Weights of a small mixture-of-experts language model, trained from scratch on English Wikipedia: 13 layers.
Below are experts of layer 9 (counted from 0) of a mixture-of-experts language model. Rows are named router (the router's row for the expert), up (a neuron's input weights, with its number) and show model dimensions 0-63. Each number is 128 + 24 x the weight over its row's rms, rounded and kept within 0 to 255. Numbers have three digits each.
After each expert's rows: a language model's description of what the expert responds to. This comes from a sample of Wikipedia text that the model never trained on.

# expert 2
router:081140091126108142120156073119165139143114135111117096120150160157100157093087124118151102116131155108162109167123125168129175097134154149135140144136124127096143119129126141158096114155133127
up0:138089136172123132159111095115105106091143143102131097117057116167118149143165140110158139162135132132134136115170136096083127125147146133162130134140120162112167141101134124133139129088155120
up1:137157121121166124132116150167112115128142104084141145148096113138143143068158141157085123172135100161105138155116121151128125099079138128139163122096116156168112157124118115115143102123109143
up2:086128117141141111143078073149115114151147152127097174083173131133139122160109122125097139122143119143172102145104150137152125128129130126159155184100179133116122099098101114142120094120136107
up3:085122084185146141134134114137165165089126141104128101117103159100142145111154127128104103123128125128121121167126157114153156122148137123140203132137125116110093156109156146169121103161160159
up4:117144133143132143123147168076194132124143120132175157118115112103116122080087135099145126131134159143111127109170149127106137118102125111170177144145113126134162110150117135163067132122130126
up5:101150122165085142091148140139162143087120132127144121102131145154157102137135124099099128123115145149131124099105173157111159151143166139174199169095116168141120122094137136118127115117142150
up6:124117156119130157131141141089122189119160085158124112131100124133142162116130102132144155168113132137083145100096168115122159123117124122124147117149148107115103133135139164127089117136131155
Numbers in data. Digits and year prefixes (201, 199) in tables, scores, statistics, dates and coordinates, such as 14–14, 0-2, 38:18.

# expert 7
router:151138123103130140131142097128139135093146144124112114145160148132112126096113111173141158102128159167127138087143113124074137113101151153119117131104144133168130134127119153145132120115097130
up0:097123096118154115140121104165147189156101131140134118127128104138136186122108089134088109121127199101125125134114093138139116142122128124134113128128131135147150078117086098115131134135112135
up1:142131127080134119147123135155157130157141134124101125100163150141165148102071135062154099088126099189130106123181140158122138165143121160163109129111180106158090150111102151139129103122169126
up2:142133106128133092089122155149115129095088137126113163116126159141163121116103112174124110099119136133135132131101126158143144160071158109194095092174142157108137124116130167105099111107123109
up3:114113145125136166147166151132125128084145102097136159151147120137095122115130101139131096136109114127087094143147152145158111127137127119147136158132143100121122087128133161130155123095189119
up4:146182139109162128126103153129109120122131116151167160102147124141093138119115133150117160114142140182161143110116163126108116131086106170135132170081141152150107115125147159147124111147084125
up5:130122119172125127111156112114141088136129076159132103125165122090124110096151113124124136155131112120119108129126147124132161110135141097163101102110097140147154110137142171126108086137136119
up6:147117104133132130096104171156131162088148137125126148196132161111104117133118128122122104096140131131130126142196177102102087155132134120146142085120121117127133089090146193106119117089118124
Personal name pieces. First names and word pieces inside personal names, often foreign or accented, such as John, Mc, Guerr-ero, Kne-ub-ühl.

# expert 3
router:083085133108120077103092121107129114095116127135142140158129144161114140137147111145103124144157082163125146121142151141101115099125133088129111170111151126157119111152133132094167158117136103
up0:129088103138138142097118159162141140099175143105164128126160167161133141108119175120126105094114125077131102100110130095103098155103134124131166144174146102139112085168149119121125162147135119
up1:147131115113085134120120146121109153127149112097074120162122122117109136115120156145131082153161116174153134114103145145126108129146084127144121124125103151134133126129109142109131096130091107
up2:129104116101153117134117160077127091122129160151108104144145122124116102158121128163120097150174117130142146117156107138109099115126112118149122155134143119162104127161147111129137173115134120
up3:133148129118109101121161135144140148124172118187103144136161122097120101133105156149151098131136147160116123136146105093148108126152131070156135079126135168100127148115099124105132143152096095
up4:125141143082101119112116140111114123075165112171081124105138072116103148120086122130127125162164119131130118130100119150079159115084147123127135106147144141123126097120136198131114134151105119
up5:151078121090151134154104104109148158149211142120123115139125123144091150136148100134121090112128110124159148123133130134107094148077097103119108122134137127104157109153106152132114122126142135
up6:148132118082093132160122123125140124103103130088083120162131147151103130128120106162136121125114094122124147127137126161163165090115073141087097108178102081111131146125101118134131121147155114
Months, rounds, event nouns. Month names and nouns for rounds, races, elections, days and km, often in sports results and dates, such as July, round, race.

# expert 8
router:104114072125094114127093102134145175129096136162146142175141095115125109105140103128145124153118096127119169132147115155132154125155113144120129102103146135143143104126116133160115161124172150
up0:120101095123115089157099130096114132095102099132133181149129127121145112100151098089165150087125157146138166150096130122150139124166100116144106143129111136130109121146091116111114187117108136
up1:079179121114091146102121137159124161138097138166136134108134133098130116101164164110101143133166123114108165180087144142114164110151148129119119119129120149107135125126145099162118144128167127
up2:145120091141097140106133099122101131128110122124127151119124099134096101129167146150128142127169112084122171113129090121118114134157116121122110104129102148157113120170159164145139099099146112
up3:117152108146115110128112133095130090116096102082088148142141086128125067107119082179089118110149111098165150104088107159089170148172111152112148138109092122152126143121132078075145145143121061
up4:105112188133141112100085114119105134170148121124107117137123161118113087103081132081104128097070099146110124136152129138124060139098105119110121143128168109123156123148101147138103165098107159
up5:119103122121133153120147129173174125103110111136156136138129109135145129111127160120194084155172162151132126119168130137139154117105080125166122140134120122090096120109121099086093128102148119
up6:138105094088118128110115106144161127115131092174118137138123133131133133076123147177076099101121130122103129136195157098136143111134159123124152092126104105095105158152088143086147137127145107
Commas, periods, date gaps. Commas, sentence-ending periods, closing quotes and parentheses, and the spaces or dashes within dates, such as "September 28", "1949 – January".

# expert 11
router:120129144121147089077150135132117165150126142150152128141154156162105146123088140094123094124168090147103128119163177119095141161122139147124106148118142124144153111166122145173178104094129123
up0:170137104113124153138116156102124151143115141172141150143161094124120138116113105141113161158125128165104083113118169150099113104101107079125163129086116171104130108127088090151096115141128126
up1:208124104106133132157131139122133130143107134096120099133169136194132134141152133105133117145122117143098148128113129159088125161149140096153129106176139146099142099112102138132134128136143163
up2:111104121095082139129137089148102154112132121108191154102110096134130128130097110126150110084157108159151119133142126111128118098103139119085140129173153086116099116113145124133126105148140118
up3:128094133114122136107132156161145129100127119107158137162181185118130155114128113145132071145165095135114161137159107100135151119125132133115131102125113125134135152142114099178122121121088088
up4:097163141120096101136140142141139142135115092106142146123113132119105106120120133110189118175117136148134112100146090143159091156148191119124118093137110102153139131149136137147158145121145117
up5:120143121140152141118096116109122160136111134127137152171120122153131088094116090124159106126110115174131136145099136114141150107147116110112114120117137086096141123118122141138158096138107093
up6:132132115111125144144107117134135144113125156139151113162149095140139147139099150138091104110090093171040155129136168093084079157134140107107141045099138116111138117130095106093101122161148165
Biography lead words. Words in biography openings and career sections, such as a, former, professional, born, politician, played, in "is a former footballer".

# expert 9
router:141118126117138128113127121131170114117137132171129137153139125105121165099107116157128147111124111135110135117131112125144136154103140145131146117099150130134210123115143140147174216097152120
up0:170131145144087151157124084130171094161135128136082112186162131128144104099119137184087130105141134138131120141150119122142110129153100173126104160125116118126158138142120156162137183128111142
up1:151130110152152133085140137106145118089127141126109112141072102159142111153106109089100111139106106123154142160121138181127117074126127120124085132142131101108156116103124120129143144138141126
up2:174142135104103113157118129106129119122128174151171165145137145119131107111112132149137152115151146106097146120150125102167136180102157131109117130213124123098142107142101106168141118151110173
up3:115136145128103119127118113146133119118137155167139103140158153134131135126152135108132138123162117129125196139171140113109120107104154114140103121116166138111091105149101125108157087115127091
up4:120103097127119125119108125107095151087116152093142124105164099121145099157131083154159165157141137139124125148141123129119131138125114169142154111094077128146101128125094113104100147108144133
up5:133147131136130171079079106137146130111111117119092159159140147139138112107157143138121131158141162135094100117107140141140163124121095109124089116118164100145105156112101128121124114116118087
up6:173156117127112092131087107131152149111144137176117178135085128123143120111092086141117082089128136098141117129117147146122140096147142135128118179127147115109110137106151135161153151121127089
Pronouns and kin nouns. Personal pronouns and family words in narrative or quoted speech, plus mid-word pieces, such as him, she, wife, daughter, mother.

# expert 10
router:143115116134120086144098128139135120088137115116147110148119129140096118136136108140120128124136121084120081098143121144126154130108139110173101162146136138115137126113165132131128149123138122
up0:183172103090187138106109115107149137119097139143089124144135134150123119123095084156153112131108143178130145129120121151121134122148098161133132123155134128128137121113125148155184118137085111
up1:139113121150129082113129125123086151119172110116125126180165128120110200142111164130117119114126116091130137125122166092142129177109146119098126149118153141140117068118092124133129144126173129
up2:136093131188136114141113178139130145127150133159087118139127132145097146133130110165146140112157103106139130141135123145112109126155110112158132128139124107160155083123086034142124125129089152
up3:159111119106098114168152094135159118120140104113134098173145160133144107124114132137121113125149100147157116162093142166146129129104125151157136155135131178108148153134062147112118114111143117
up4:136094124128131111130121068134152106154145125130077140152169117116134120117142128117153077145136127129102136118116133159125081125116124104113131133095150120137102133153129144062107141151104123
up5:088086125102160116147126091149104123145146128144136144106129114125143126089129130113157132120115145152159088081159147132113146148126124105127099105118149155128151148113185136139117157126111086
up6:155156104094077089112141109128164101088149118121120151123123133162108127095115089142130080120108126165145128124119110094121151154089142131171102153154099125155104170080100104130143134133113114
Technical suffixes and LaTeX. Derivational suffixes and LaTeX math symbols in scientific or technical prose, such as -ical, -ation, -ial, \cup.

# expert 6
router:080086124168122051146113120135142134131126113122149116118122161108107138151138126142081137137130059147076135086119179125157113148123168151167110128055141166156131142157150095152160144086159098
up0:145072132151098164073152146135139103137124132137194131180170144102157116128145156146130121090125122115107139106143137090101106138108106135164135124099121104149133092109119147122109102113070108
up1:163111156089111103118119132138137100097159117144152143124143115176102086126135091159084144156105141127064112104147125106158076120154129106118111121127134184102168134161126136143132152117134120
up2:104094130114130103145149111115106125125119167120112114099140092131121154129117122109106130114161103063129131101125149120094127175143166120112094144116147147151142074065144134183142152145161109
up3:132126172110100083113118137131127164092081147136133169140133116172099106094183104108129090154169136124070120102115138097138117128124144140125143106091107151100101142102124145136128141119159148
up4:123109129127132113139138134112128141114101164085131132130103127143132126171097171097146092108142123154087136147143160164139100114128110160155175134119099134118141148162092148154116113120067145
up5:128135117115168093104136128134135155154139165132123102121113135130158085118157120137144152126157096184117138151125114133121143083119148147151105143141158109175119141146184153158140155096128124
up6:148069169126138085144194136170136124106136142127137158087093143141118141125142175127127147122121123083116142120148126106134118104116146170133136104079155161116136111189122079141127111101121143
Institutions and place names. Words in names of universities, schools, cities, counties, states, parties and armed forces, such as University, York, County, Republican.

# expert 0
router:137115137154107130162120136198121150078082111176147162104134117155128097119157119156090108090131145150080147126188122159132118078148109147139126163131149146141129109125165119125166135112148103
up0:106167119161099133131120102131109145125131123112103133170123122121110137139146137143108141129109120125120131137125150130136116133136135161102102154183145115108144124123142112162136067106107100
up1:149159123152140116122096105142139132132134162204128147132111133104153110094126120086097138121137137126140116111114118117134153164147180168148116148111108107102145106116141102171106177122116125
up2:130123110122132118127115169156172107071128148123111140148129140122105139129127113129127090122121136108148079153147121110097144123109131096137171136131118146078123117153147139135131137117147112
up3:105145140080117096133142154131145122122114126167107121167132137180125148129126148112143121091123122126100090120155145097162164148132195119154137109137128177166119090163120107109085093134139104
up4:158133116148138145135140128152128156175130100153160140108209130123135123112105124111109130176130180094114131120108146181096164094120145147122125115084147125082143132120134150148143120114126149
up5:135092152107108150123152146130125156108112125117114119164088073147127143133146147115129126095114149108068143081169178125110135121149097104130154134119102115104186082131104099096112164140104156
up6:112162141105115148113129132155117171143099151101090169123168165110130112112115104119149058191144091101102084126120114134097140144161139131180060091136130151137170122106114135147130139147126116
Numeric punctuation and spacing. Spaces, pipes, dashes, degree and prime signs in numbers, ranges and tables, such as 25–29, 1916–1945, °N.

# expert 4
router:095116150181129117121102136160103093165145128135133145144130172127114110165102131107107112103133114125124124108135101118117141127112133114123089185137116121183141129122135132151163151113097117
up0:108156080135095120140086142107091106116101113159138097121124190104167150177108118074072130106133124155097118115078126177100117175080151124148134142137113124116093083149122152127100142096158128
up1:125092131121146095192212129134137103140112110131111155186161143112138191102075118154143118119124114109106165133187146092142119130112113137102108132076108111162141108108173153142164179150124153
up2:121116148100117151105096133134126138183106149161105151125189109133118088169076124107153145122104149130149149147156151098119109124153141135133148175105156133098171128161139150112134142156131115
up3:083122133117169135108147096159169125124107082143110144140121112164133113099112159146120089169113131136169156107170092147098188098109135156182079157118143117145166119145119083152150136134107146
up4:128166122140122105129124111154092138064133081129160100139098118129151105115134113122128090124177128149150146091127168134106106127106115116144129167120096124147147153146183144126139166109150118
up5:106132132118158112134106135099139142151139098132125150133143127138125107125163144129089111130161100163119141120128124162124102097123145120109134124122176109113138135115140132148174154128144148
up6:148129124111133126076147133195117090121128093184116129140128150143152152097079090116077112115132132130094165125156111138102109132117141084125080178147122085123175156108133127103136099119138145
Film and music works. Words in entries on films, albums, songs and episodes, including quote marks around titles, such as film, album, produced, "Goodnight".

# expert 1
router:150118125153105140119120131143169181111141129098144182118135107153136095116134111187140126145176149095145136131108139142108152064132131108145097147162146167098143109113132138141145147101141108
up0:121105118111112126109132137149111130116139141122134105142183121108170113146144153159109117163100121150180168135114153134144122082128158148117147126133172132155122154111140118150158105150148084
up1:135148139124107110115108103147095123085155116106156147125110119108096123128174187099127123126142104131144088112118148089096124132130107075096183122096124155126133074162128100170113147105105055
up2:133154116136098124148099166122076127092122148125173125149105147130117166115138077080100120134140150154130124117124112126091147088162139126109153118082109137126172116131146151128146107131152116
up3:136104154156120158168135085123124147122128115127161149114107118179123126170121147177108147127104164137131134074086193136137085115124112110122116150136112159105122116093142155124148103114126101
up4:116135144108146120127134165104163150103110157157107150108144144118151133129129120117149123117160150145125115127133189127118106128170113130136133121159084151098201142162103136137139131114183139
up5:115076093122134100136120128090084185122148149120146139134172177159108129114168093118130120132132136155147129129099121163118123215083140079159133115100108185114099118168110101109129124119113132
up6:169160119169118133103145133141139132119152104164094159147132166120099130096095154118123131107126162109098148109158108129148178126105114102115136138137165122068125088171139192117141107154132124
Prepositions and function words. Prepositions, conjunctions and articles within running prose, before a noun phrase, such as in, to, for, into, during.